Weights of a small mixture-of-experts language model, trained from scratch on English Wikipedia: 24 empty slots to pick, 381M tokens.
Below are experts of layer 3 (counted from 0) of a mixture-of-experts language model. Rows are named router (the router's row for the expert), down (a neuron's output weights, with its number) and show model dimensions 64-127. Each number is 500 + 40 x the weight over its row's rms, rounded and kept within 0 to 999. Numbers have three digits each.
After each expert's rows: a language model's description of what the expert responds to; "comes before" lists some tokens at least twice as common just after its tokens as in all text. This comes from a sample of Wikipedia text that the model never trained on. Tokens count by the router's weight.

# expert 9
router:466539465512408448534520439559495537479478499499485457539477468549435539521545487578483459463427535461510464462466543492499463553494534422456480466478545516516457559540512538497450443458411549
down0:447512483499530454438439556528577489555499438509485481524495523531497457505498484521533532518465517465478473446501469473465501506452450536544584503537447565492537556464470435488541501521438551
down1:464492452425514517554484508548523564466558553513509410421492485517442489486552577483512517513486457544520482548526528517579483458517541536489415491477526454487453449498487513501432535470517496
down2:546496392514504471553487480526535487398470449456497503521398476516535524525578528452546508498531475431441458522489507464565547408462536504480460526544416529510497504444416522526498490457594538
down3:454567477539480542562479470484537493576452480518559482481524534453529511464446554594458447440532487531488516479586490444522498499534489482490471467466462447592482541453562514494499512461519452
down4:449493459520513436491522455490484503482549472531535465451451582506533522485479422517467522470536474408507508499470567469439520548465543539434464531512511498569472469566531494489528530483579502
down5:466488441422474452452505518573505556501588544507490516558516466511482549519482533505431426464507541484467521478555566504468441500525529445597512474479491454533490461484486512475447448500476474
What it handles: Pipe separators between table cells, plus semicolons and dashes dividing fields in sports, election and discography lists, such as |, ;, —;.
comes before: " ", "|", " —", " N", " +", " W"

# expert 42
router:553453481500521542465535555455501474558497513497523533498575426483507460499485535494445547472573467516416458518508445539571466487571492498459472451371487482460549551510459482526520530568557545
down0:503502440541540543543465501563520534414472546554483485418493505558489515553551551442493520487533461569518414441470554471467547443514443514468472496581550496483503557535511426485548478476510466
down1:508426491585529535427551560545530491482481538487566530442514491512488551507460555486497493547510425442531552465438520501520474439487447458490505495577451545603490444511433603565440489481543482
down2:555456535512489560528529514446474509500546510441481451555461448512504485509455504563484449472496508480434494473501549510462476493528552467533497523456516466522478550630493502426512474505545549
down3:508479570498462592528419500481515492556542418483552500510528521594440476488481489548477511527445480532509419541498483510523456434508510552514551466465497521499429571458548547529541469510521469
down4:505497509489424474505432452506504492560475508542486518454427557467552466492438501476513495510463487514559513495463496546479558432469483477459555498564502477574511521466505469544555521449536449
down5:578544589517510520468470472493560534528531640443511493528528479512474467513493467548470508501495593490519549468484468437447520479500479526465488562420526472458441464450486478520519492440517441
What it handles: Relative words that, which, who and where after a noun, and institution or place nouns like school, government, town, station.
comes before: " of", " was", ",", " in", " is", " he"

# expert 30
router:581526503455401572472500568585577508507518525530534519452519562447517504524546490582500472484539492518481551470488527493568528558447507501509458424476447477488537432570564518579524539487485507
down0:493495482574515522462536514494552517421451464427439492518514525572519512470543438467494493507487531498461463522500538473575546531560591541535506490530494430484473448528562504463505501495522542
down1:464472525573493478396439550478505624585445566522562496506539487465506436504459542504440479460488483529522522434493489534513519465511490434499503572498497505483487530399534499447542541478488495
down2:521503540513478588522490597462416504392422499494536469472462537521487525521456522447542477514543531526496538446551508488507541475497490475468528507464485483581479474452585489520550436440539515
down3:497483463480431449412463529528506560515522506569492475520478516571553545536451513455538462469509418448483476523474489445428489499522529487520444481461487540519443563493464490535527480546450546
down4:445539519547472476481393554505474484517535512532472531481513510444528485504535524466574578526531515469539514463515558458529521527517459475448464510518518442557505585487534511535522509538488506
down5:463549442552482525517513508492581514381524455552538488526532518516481472475528485463528464465527501500504554498498455493499481471531536517466531512595516494469571445521481445506544509459554523
What it handles: Word endings after a capital at paragraph start, as in When and During, sentence openers After or However, and suffixes ical, ology.
comes before: " the", ":", "\n", " of", "==\n", " career"

# expert 32
router:486485484511485501487442496517414448448527483454533555452500512503481499540538482515522515500583501456543594562500505452487487555434506467537539483533529472555405577431473604449453448452540469
down0:493488487468480507478475421481504526486523507554444518483478501507513478448550553541478510532630438474471488469501407415494540501460568520524501505485549484476525465490450531485558492541453490
down1:494539552474539548493445469522504514525564538512433521492565419509542417406532462519520512501522488465444521495556458503517476587513601469499457522601579493461534481440526464507516504515532482
down2:475499513497536480544469568490472540489498512516495492541490434551483474538586569521534485527492449531572441503471446492515513543500507465451533611534466460560594514557491562504518526521488448
down3:501532492556469567436528456534584502540507598559489499413519512482533561501549456548419456403471482488473485461443525482528470492514471484480454470520438537534482555523535508519427537555487520
down4:516561428474457552490518473441473451479465449414538518498500498485470489490468531499473481569501560574516506407489527463478470440432509498523547555581428480552507516532576507508453473535529524
down5:497522462447500518505529471426535448413542512470483510480487538530484535470466471470485583519440450513507542444516475461438431479504525558516467534543501541533543489536394526498492393455524522
What it handles: Standalone space tokens before numbers, in table cells, after commas in author-year citations and after labels, such as Warren, 1899.
comes before: "1", "2", "3", "4", "6", "5"

# expert 13
router:465467510505550497522490497575462504463453512490568484542479466449540468516539491420488482555491485517531535461501578499460497538468516576469488478517461517587472504538529466554461577417534397
down0:432435424502531500551431471471455558473500422500544502506469547467472553509535545437529499458522454552509518496523489559482547573458529492506476507507566543510478500497478472490503490524533527
down1:524485589543526537514502488457542504533544539524467538537526512473562519467541547477497527515464527545477461457455463494461566410534501513509459493464497479515502544504484504509487521563493497
down2:524500569470476520501507517490523493445494535455482490567488484462520481452515458443480463558545472578422533486481532490467487550495491532564496464505485552476541448475537486552378539455471473
down3:510469534486496575479527510540502442452560472529474531539453495507512536512426506556495509533518458454535542494487482542423489508510581487473520427521473449487492497425411504503453507485467483
down4:483533546513477543521469420521464526550450526502487550507590484561529517500492483494493486529534588534508596475525496560518436468531488499504463464472501519500517467502557483594516523507451547
down5:449458466521535517519558550537490461535484517502483515428470404537549490446476535495457613491486478575516484502459589408476525480463496466496498508532507514497545483442487568523459517463531415
What it handles: Pipe opening a new table row after a line break, plus some name or word pieces like -A, en in Heikkinen, M in McMillan.
comes before: " ", " Party", " Total", " No", " Year", " medal"

# expert 35
router:544561408447455481512504476508489516484434517556525477492463520535450536460479481513458495536472506515486562446518540555525532465428499527528512477448476518530518511497498503465580491470474553
down0:489454554474537530513492433463483526440444461487448436554527460534483462529518460536502612529428545535448415547484515517514475495500523466460527538563576501491525494439482583498452462494542484
down1:503470439486425476516602463496530469473491555494478531531534509463461533551472498505479498509487486536491461563531474481507521487464556510487418502467485494457504443542473509421502536477507600
down2:489474468412471537471551530459474471515484541461498424407515496416491492447566450526566556471508464536401478516487533466535546481433514460476504445523530535504439523547543588538555506465472526
down3:470531463480448437479491462502491513453488550530530503523605510486554560515536546501509446492498532564507517546462490481460442482411433512543570499480534511478509462499507511524497493537489485
down4:494468499504504460515485452501515488477491542547494469534506477530453492484476459434562459471542549493561530509495445505484498502455470554516536519495481539510537473443541539508534502540609467
down5:503416482472543488502482513502515503501478433522489509587530549458485486475528474519475491548607465481489438566560541456497478488484499477550438512477613517481536533521541469526535463485515521
What it handles: Final pieces completing a word, such as ay in Friday or Gameplay, and ion, ium, ious, able, field.
comes before: ",", " of", " (", " and", "\n", "\""

# expert 2
router:529435527540561501476582510485531532525518533510491534523572504448458519528410500495437562493569503477470488474509461505508511497507460443481503527421480542458472576479532546436461508543555562
down0:512451499492532523427540537538455475529554525493478506541517502565519530402460521507507490510509429441524535441560519504477439513487511471507474560504537531491499570456481628529524547500532547
down1:531493528428466489518552489535498529517465542457582504458544466539444450526527471564496495525510458506562451550469477557527433449523420551468457495510534499478456537493455565543543488481483513
down2:424487459453441499589506534484467497486583516509487587535558524491495474516500530539436544468523500468578417546543511546502547503445497466569568499509538482511518439537438523435490499508508476
down3:480490420538438506454531495534546593516445480486497490528491504498531523529505555501508477479419546462466501520512484514500475488458514515515485578505505516557509497515463488551521404498443443
down4:470421573516477509473526545467521551468465399540559467525552508532557514510450493439470474496505490497500483432524487476467478558511545430473554513535477532429514490451573500503460588506561482
down5:437554442514533513478516500594493535521466469539537433489543550537571537431492506466479409537561561440481526502487561554492491531483521454458494503528500501527471482461418495464514477437567481
What it handles: Particles after verbs such as split up, breaks up, travels north, plus common nouns or stems like team, work, years, program.
comes before: "s", " of", "ing", "ed", " in", " to"

# expert 27
router:561503503485494446497452484501485535530500585541466519529518492404501519454449513441495480465514526466553486502560505535448471484486514511567554495466561482566470422464526549483448493461486497
down0:525492528501459434513513455453505522524461555512518526493526528572514437523505551556500457437478439536428528527466554546522558488529504438496500498555437529452530489475547543503511498557507477
down1:492452545542483518539475475542505523480506496428547538538511494564463472513496480460581540542471457543547496469523527484510455485543537390471591492497512516454480440566435431558591489494484445
down2:500489484502528497565546507530582470535463495457501477470545471473530531570499502519447467529544485537475528528496547503453508520545463447373532460531464491449505507598463543511467524503552499
down3:512585515528521572535468516485501544472540461542482457506479585475514565529495453487543461461494532543548454517421541485497539467509527523510467535538496450508522544550518424490468385513520467
down4:439509514544502473506415487439482498526528506590532489510532492512503506490521468454492534430477548527412482539451519564435512493475460475487589513492516563483508525465493593461499511461558523
down5:528482534525515597486461441463524475491486441526517531424526460484479529454499432546536511495487479565557512526482530530518465528487491438471452598571483556553505521422524451539449444424447496
What it handles: Table cell separators and list dashes, plus nouns after a year in music and film text, like debut, release, album, film.
comes before: " ", " \"", " +", " −", "s", " —"

# expert 19
router:530486500471507551468465497509538429613593483443516498437501563488507507514549513493479518439488502527469510598498493567504450475545487512476518582539437468509445505489551569450567477534538453
down0:467488492473461414495532466546497512583537524601511553622463508525490452519489523485539453542503525495604475505536506495499501524479459514547487524503490571491432543501521534469510446533552554
down1:510515472507552469530489528504499568474541511459503466510484494475529460428460493492517454523475526502503493458504588482530483554478401512475500483478499530484488495527495462483432489468456424
down2:494485519458505487567433417454547562446495450499565498492450455485482535564494569575472526480551503471531425547527471491568533588490535485478527470489511504538553485508514574527595506498438424
down3:485496476454485538470443416523477503471493442563513490563459525515493474468450464525488488458498475439549485418472518555489470584485509500455435491479461500568524485452449506459480537442536509
down4:499500540497504588425468562497597553459561491582507413433495500549487507476487485501502473528570504489507600469514492529473482522483443496492587501535507479488456421500502436502517453542552459
down5:456575513485456551489466492568464494537499546545461424534469474549474500502497564464497505456493531487514557481487517577450524536509484458488471532512420450427562476454517458499510484516478486
What it handles: Prepositions and conjunctions joining phrases in running prose, such as of, and, with, throughout, among, right after a noun.
comes before: " the", " a", " his", " an", " their", " its"

# expert 24
router:481492462487496478438441502467522540514545491548458541536473521503447534494460494488524515547467505468503501508452517479495470582474521550506514444476517463538453555601499495497417581459503473
down0:470493441497495532482494542457478462516443561486551433465415548519496553551449454481547567568494548533517516461495496420489518603531497559492561443493491537501575444469472493506500516538470493
down1:498537516477473491567430508528491546466490487470520508516461566508523483539462537466535477477525594491540446475522494473412574496507506413511492507558548461423504532488463476372493586485480458
down2:501527565602483498531522475514538465494503492556490442538521578506450506538549496497525521493466503535483548525491454470511522512522499449506561411559488464492523547452495505439471521534439528
down3:438532545482463496427533487454448571509520532513564555499540496480596568436525460521490506512485519530514559428506530393466475517488540490505492443498564464532466456527516469525484490495455523
down4:466478443467538513475472473417487477534401492502429491499469517469534512531506450433496519452471569439535528601494416522490564471401478544545552507467550491497452470424473517524538525480520466
down5:480510513434529500512513456523531428460491499453553529525519550482499520492571514572516506501524473466495558469493423471498494558518497553483472428561527511459472467512493452489579457517527571
What it handles: Sentence-ending periods, often followed by paragraph breaks, closing quotes, and sentence-opening words like The and In.
comes before: " The", "==", " In", " He", " It", "The"

# expert 38
router:498507505531528431464476461531556490491551413429483438494521554536506551476527489496527467484499446486471449582543480530443481473487517532489471582520475526548504443559481522395539426510496544
down0:476450516530427503471456516477488522570553498541486571534536546472483462505545559494472401562498458522429493457525472498490488463507484509459604467497463446567468544537551478504545512472484508
down1:460504507536569508515535494440493496514494436501519475535455468453512425552464496509542505477487494443478519495438481497470446476458434427465426468490493500441473585501486469441472537501496490
down2:462537523498553564455471517546484419541477532499522582481472473538461494532522534526556532447447526516469528577550507430511529489541516536560523467483497452495483532484489604505451445484497464
down3:508404511476525486475468566520515465503443493510515475516506529476444469493511469443507490503519541479517576491437489451520487507528637540444506528445468509531500496492565490512429494399423493
down4:503520481495483538462482525493577475481526451475513574453522464435547450533532443550528549553451478487521490560471521522556542432456411486491489522436462578484523514512536522512534530545579583
down5:550487521499569522529468497527484479474457480559515541511434490468456488475548470472455491613575507527491479456445508487551539568514536481519521445544507505463549473508460533476453541443466547
What it handles: The suffixes ed and ing completing verbs like exempted or bludgeoned, plus table pipes and separator rows, and linking words like with.
comes before: "|", " ", " the", " to", " by", " a"

# expert 39
router:468503477447495569505507515483547472453562487449479533531434506440441501506563438435499543476454481549533471551487493483484476491496518576529517480461461537566515454418426468509498435417475544
down0:550511530527545500430436474480504494473486482542450412477544588493522488530518446545598410545564434508487521474483495565526462531536577439442536514469517472517549445427467461553486490515483540
down1:514502516477502465470528491582540420467514522524512564475513521487453497461527587495526481603516495500463511459489488525470481519534460480495430535488494495525481582511499496542509450483468510
down2:563493561518518498568442527526513564498434539458539544443445501460501476552455494487517499519550467475461519493465452573467483562502497455472496585512453447478463556514523493442503488533502461
down3:461531510492487513573554549461549501425453532535520502477549512491514515482499505507495571513508452489557417504456480468520522562414495462490468574404441549515472451467436465481562496490539468
down4:493434535539536562476512478479492579388449459496506540502453510568430481516519547566544524465431521496441532462506426528480448558462488526461420484462581422420446537537513543425492522490534530
down5:509555472526533480505435493459489491496501487544525566396532485494518457569506485503491485515455489558483559567378525498466477477524431516498444533515518495497454524474410499495533566461554499
What it handles: Closing parentheses, plus and minus signs, dashes and semicolons in election result tables, chess notation and track lengths.
comes before: " |", "1", " |\n", " *", "3", " ("

# expert 43
router:520546521454470496489472519504482487483545575491545503529523487521480493450573343420595467470431610467519561504572558544442466487486569485426483501531519517486516521539511492496569531431493555
down0:555499570593554476498495526407540495524524444497538552527470473547499527493413497502529508441480508489486549480501499556546495584502598434457500553559510558498484554559518405505398458547537455
down1:511529500526463532492482491425465465433545532395555553526479439504518431527484530492491509396528523529546522476485503522460481470474585529452460538554498486566411424579388569491503482508531471
down2:486520476455511463529479598410494513501483494502470492439438455473471471454493467454472499465523537539530549499471483516436485455526491469477502545521532450490460481540496526481540476482524594
down3:509496471499546604471464554539452524524522514519451482520495444543502450564545525564535492558567461489505419531434478519495495455479484509479535513505471495482568501474530505530503514548591485
down4:582444545516516562465537472506553539487438527472560498613497460537503434455519535520509537535512498545511456526512548462469526535448481435534568520515483538499476538514550511517487474496472452
down5:469476535538501451497564490520559487424490530554452533513527475502478372520481505499473538557491407534567428565529512472559564515473474489495573476504518502536549511532520499534528535470518397
What it handles: Table row ends and pipes, slashes in coordinates, and word starts like sc and sh, as in scene, schedule, screenwriter.
comes before: "|", " |", " |\n", "|---|---|---|---", "|---|---|---|---|---|---|\n", "reen"

# expert 0
router:491494481478535520509441503496419490505560514486530548450486565546503507449513488550446513544500548513464395571511574426506466530531538578545515447459544490507466512462481493515429488538452463
down0:456483452481521531453529500499474573543567576443465474454525466584504531449503493538503470557551426548536494446501537517523462496459537545504491506491572445486516496531506514538469581501503514
down1:488525421473490544547617426473501463539506438542537517488510527460568499513450493409447595468437483509474487510517472509517476528552565513507464571506543464507468419522501449486549590470581569
down2:483530512473516495518571505522539505503536468545556569484468517509488462427432482398607443511539533552517462497479491508423483495512453431472445552448529557473514484495489466541510564487472504
down3:486500536533515529444486501430465513522501465520527511424531445495478480479487525516423549484433488479470602507553517474497494564451471484491517515459447555501496491402531475492540509550534541
down4:433532528531489494458527519509537500533429505376499557552428511501517529485503494542486530508436542560497438526480546462496557574576482498441592442558555514436571555471453549459497444535425488
down5:464524452427528487584436461488517439467547496504510515536509492481519556479488525467522519529458457500459505526497473506430556449470508505505449478531419485517488460520454498482567505449531517
What it handles: Commas and the word and that separate clauses, list items, names and number groups, such as Hamilton, Caine, and 283,727.
comes before: " ", " and", " the", " which", " but", " he"

# expert 18
router:496469528487477574548553435493525520503472481512502488467417513442451481439437573505494489522505508553511533507520485524518495470519450500524517565539469541541520466524513444445613564441484625
down0:451516569483509486530418554474517510460491456389503510463516523535517539483449438452472481507503581393564444460479478421520432446515527489464500471573546489521520531480469545463526438463534470
down1:490508483509526501536525478518537533483498543486596507495505442512482509536465558483477557580542468486524380458387457477492532522569470456521493540533520498458553528496399467498585452481524537
down2:457528545505495518489424451523454530478429526517488522517415481520472542435486477479476531570598436480409499449500475477543500505465480506539500516491543492540552493473437485569535459442479442
down3:446491487490528513443529600529480490533458521512468513502520441520504549495485441422478539576459442524572415503464467491506533443442489521486520582450546554510564433494476467552485418503449466
down4:556474497511520463468497467472564410473500510470456598553506457506506509554561547507507510501456572450466533492508503525520511552490492549527516508494443462507513515594453584474521470570513526
down5:491568492499537435446495485448435484536499488436536482482581481547559526506455511533456439521515453574566538485528568507512493478496489452519519485562497481515444535523576452518496471499486431
What it handles: Colons after infobox field names like Relatives: or Type:, and inflectional or derivational suffixes such as ing, ates, ments, ities.
comes before: " of", ":", " in", ",", " to", " and"

# expert 10
router:517525524434519436551555499561545509528462451471481493461561436494522508523447552433507443491486514482473505482434448486463542584574431502562530472526546426456476486525451486543449515521510462
down0:540438494514537583492484523502410529515439504538528471558478511484528476506581481474509539522499512529569480501463523508448491436508527518503520488498495460475513519434579518449539563524426492
down1:470506432514597533491517480574542514516496486471501560477493487496472501470505529513525484524493476514544532448403448476574513547492521483558497484537508489498494497540512430516488572501495519
down2:496532461525474470526453470537449521497512555596488509443484489392470449492463558522420465512462517571457483507439508484443492467565534494519525474574479509523404517499531561492469484427487462
down3:531510483497542505485498534462441504473415527513462531563490580438500426520533559582488450469508525504424469481534506473500506516481475445489523595509439494506490492477505514443477443493441470
down4:611553546498467530507465489518495544497454522527499498519466481527489493542477452439440482505459529497488571485595544418517528461454441429478493548472461485519496547520536496415595503558431536
down5:499524508585495520554436464447494454546515566520480538468475524588462499526537510545481499497485506484479573462526505543437492501550493491439455575581458469519446536397504467445489581471482492
What it handles: Opening parentheses and quotation marks after names or titles, as in (1989), (born, "When, in citations and track lists.
comes before: "1", "2", "S", "M", "born", "N"

# expert 45
router:477470537453468479446566466482484471484484470522507491472544566516478461471507516545477508493575412566456487531531497544488425443513464496492504560488494520575497462516504523492530482559514532
down0:525464542425540543512521437511491470501488530494492500476523479486550466511523508447629479475483449501462472485568557452524510533528495473497492497504508513498527532473502554587446487486441505
down1:549506493481486502515489465502584488524481543522574513537517470452425454524519550437456547479525516507531477482440523534466502488497566586501486556452536485556502531527512554456526512492454578
down2:516435544407440462522476509481542499509497552542553520500564490476484505539493555514552514565438497520486534572464409449502541558534469541502495475457548472463586516482504412474558526492512474
down3:467474464493473488514403491576512531498505567515505489493474485474595511499508527487500470514460473592514514529418472436483574419497543460428472491437507515464488544589483526523475445479523524
down4:525507544429513545424546530506491466531512441476541519479475553542533458514450438466528536539520429519458558461516513499525484494551473482501428503481518477535513520516496506584425510538479529
down5:514462491503488473522498511504470525427501425497529521544460532478501477465521482472554494463537463430513445429518581490510415475517523591491531541514441520446441429516546536482535457526561533
What it handles: Past-tense verbs and verb endings after a subject, especially reporting verbs like described, called, stated, and endings like ed, ated.
comes before: " to", "ed", " in", " by", " the", " that"

# expert 34
router:438528456533487472503549532475577497511473451501494448472492477477459615517458452465539525528490438508526459521537494499531558478515520520426435449514504461468394596482410567520495486482489493
down0:495520544451570501452496501487488545540494529446492544519494472442506551447458588493517487467470536487544533537427458604483534485417497509521502523517500498457492522502542453428490473532528527
down1:505559512464515475506523500418565432505543503561526493531564472498595486577555527479583488516548484499490436433481432524585483454509501525498488466492532465480518493455490486511577465446490515
down2:449515519572449461489446503420541506460480493525504477459448559464527524477520489515461438396478545543534500511484564426507437469451436471482494482502549461505537536445447444498469384558437466
down3:462480469547480445517563539438505535536475458528559549518532473427541456488490551491447500453461576486489559573579358423492479485498482502451509429447528469466598500480465492528531521516491477
down4:446511488543561477543530551505455513484490479505481471546504512522525561493528515527541492479486514517456447477491450461549441566573545499534508462536538480479475479542427518529579509472474588
down5:474598540545550492441489501486575418572573501525513470490560452524566485527457528502488495503480499496528515527426475521462574584581536551441505444519525430542508466588472511513488479536581466
What it handles: Closing heading marks and line breaks ending wiki section titles, such as == Legacy ==, === RBPJ ===, plus blank-line paragraph breaks.
comes before: "The", "-", "===", "In", "A", "M"

# expert 12
router:485468469423519453459551451522535512511543450509542519500506479518484450438534557461555566529479482459522491498496470473527508538465470509539417438538505522441457498506568506539441527483457461
down0:480534493531434518513517533474507487543494531395485521504459466509529512493555539483542516431465499483495535461521506498470492529504445538480466559457535497560487577524503508524487447483554536
down1:557510478484557460439499462501552480562482460497515415516514501478474559466509523531504470457442467561539521578486496493465500489553531556470445533561539471430500512455551437549519488528453478
down2:521524481465548525568522491491520454468498445491486526448532521510570529468434495562518512554476468512540454462459436473547539473485500482419491517503572490426513438534515537480518484507473510
down3:493519517515503542490525509543468510477482430578510522468516462498518495595529513536478526482466500519587485537524437442470502447526503556499499533397534485484527534521525485473523485427500497
down4:541545501481519465506463493495556421415464449416415437560450466521525593477566509454460550548500558531595467509382535450487475486565531481516525484471485476557463567426532463543477485570499473
down5:513460496495566498534507539481477505498512477515461540450485552446472498603501523521531470477508570444493463507478503537482525525491449523495515575505537464513426494459485500518480413481450491
What it handles: Single digits opening numbers in dates, scores, tables and ISBNs, such as 1981 or 5–1, plus the word so in so that.
comes before: "0", "9", "8", " |", "5", "7"

# expert 23
router:491440499493583515571479449525522489502561539503465548511496538529457475590441431497491454461545456507480492463415522431492498522414502476411435565487482524506548481424503571486456448506492576
down0:489482488527453491504483459488471482472532452470474429468507504507481470503480445476499492459516529494456499506444501465515540474457496491564480503519425488564511477442416575519510494513469472
down1:532509513494538555511487417515477531441498508461505392457455512480538456446579454520553500456524435533461532562495508417563547555560459456469509445468509537529505577456466480521460532493510525
down2:498479511494507509490460467472482518475527485490501516528477531522478486564487520488496516397481535499503525465530486448427512503562526521587489453485537505441478449468544492527529509476417532
down3:487515538502527517520468489508476474530469488572526460515480463441499411441521564548451489509525423517512533473532500586433508498459505499531549446480474470551505445438501513510462492499529512
down4:512475554474455493487485505521461532449576471511506496494450469473525469496493447482484526458548519477489483514520591457407504505491528484458571507514420559505438468539488506515498422475501425
down5:518459472446452477479534523516442432533473523532541464510538452502495498547512499521533544485428573494514494474516460442414536474497498490508524502509531480486551491554482510546455458488576516
What it handles: En dashes between years or scores, such as 1943–1944 or 0–27, plus hyphens in ISBNs and line breaks ending list items.
comes before: "1", "2", "0", "|", "-", "3"

# expert 22
router:447545560447490485528519480514524475487377512446467521492488488577481543531539468510570462572552545494496435560573512460498526503476466514442467482543556480446537499552568463440482485505468488
down0:446505393558487491572510507483488510523462463474430543574453436488522464483488523434546577492565540510447497488481502521439498511480509477463535479463469441521448399476508541514520466471486503
down1:487495536408470421487551504511437454433503522516525530529414499466492487498443483473455430554407492495552432528413530502466526427456502555548499505474484545567501501540480532469484494507529493
down2:458437487436456469496454476416513451469482520477526580486490499578522465503478499557435517496597469493533458583517475444470484430533420495476567583511491520430507515458528511483518499493531436
down3:440513474448447478506545501525495435478523482520488520526468475466470568540537588503497498435432504461467508519538529397491514465497491491500513524489451534483531583489495594489411487461465476
down4:479541509481499454448489504519504457516470534503482464558544525455486516490514561528568435575521556501527424447512521512493533535475527485539464481502502537463429553463484458541474502492493554
down5:561532454441444446515498549535466503469463585508536498617438462512516452518537475519465504402444534469540540504521519587543594492486478555484466467553552527501546500546471505545482440511512471
What it handles: Single digits continuing years, times, scores and table figures, such as 199 then 9, 3:3 then 3, 20 then 1.
comes before: " |", "0", "–", "8", ",", "6"

# expert 7
router:578573454578489462505506451513416505482466412496446534477464470506446400482523536487509481561457522488464435491558581482556538448563540517454455505526503474427486528523530463489530459507498479
down0:503445485579496563506457577504472522526516520494434467505524536426519495497475431553432539506581519529515586459477502497561520452532434473498547555520481542546520527493497451488478520551558461
down1:514520521568512465528471443508497609554430519427512511511450493483525524502455524520525539424535465533493495428519489514507418500499524474559513531474453562484514536528494490492504491485485552
down2:529454439463499468479499522470527539465546554462448561513526512512471464563455480547525485386522446492516512502509536506534467490477523507428483502456476566551447534460498543484541501530477527
down3:600538530425558482457491575507514479526509534541521497448531429478571494530568501474529455506571528524497511509533540497450489490473534554516522513462514485512471422481476487490540534584552416
down4:480451440547512504466519588509390520516474505498501426492505560509520540465463384451450500459500491539506518533483517501483521453549466437452542481478629507463468554443515519543512419491489453
down5:474551510480454526556525451476582490496571499452492561473503465471471505542511499485537526541511498481472571449510540441530564471434460555437466449502445544507485497522448504492551462564498483
What it handles: Single digits in numbers, scores, coordinates and climate tables, plus infobox bullets and dashes like Est-ablished, Released, Genre.
comes before: " |", "0", ".", "%", "′", "5"

# expert 41
router:478545564565571529540447494516482455492594509457525522461514569457545514425545573555470516460528584564500601441549470458479508467531499521542522540527466538467577441542533415535630548538441511
down0:557480503532465507481492486487502499547534445486490532524440533473526512532518392522489514527456438429508548520514505529495489426531569518501460519455520459521438494493502547454410455497479577
down1:445471510564523509499489506557507513443548543460518432541572557501490535581461561509548489454503536474494471562499458516567449565507516589477489468529444445501487501519409475504528463518543446
down2:514602486497518421507547436520460437514540515506513499478477502520527533480485457535489574450514497489431461494476454461499441518509526564510575520485537509458529560521450495547513509508474469
down3:516502511532519512458508502514493516483465510516556474576459411544450505523500523504538528527468524536493442500540529440512565508493542448506561571468445516515528515566555593513372554439437484
down4:499504553440517437463529488525534497568579559592447449462540514535558506486511487565452518587466487535480561423478552506404523496497525521489412483500517490490467508560507507513471490575497544
down5:494470537480502494507530489442543527476443520516478516502534460520518562440458468494437501558525526482563473515541473518488545476544473479507531465487530486555435525471544443509527573554494494
What it handles: Line breaks ending list items, table rows and infobox lines, such as period-newline, pipe-newline, and the dash opening the next bullet.
comes before: "-", "|", ":", "=", "==", "==="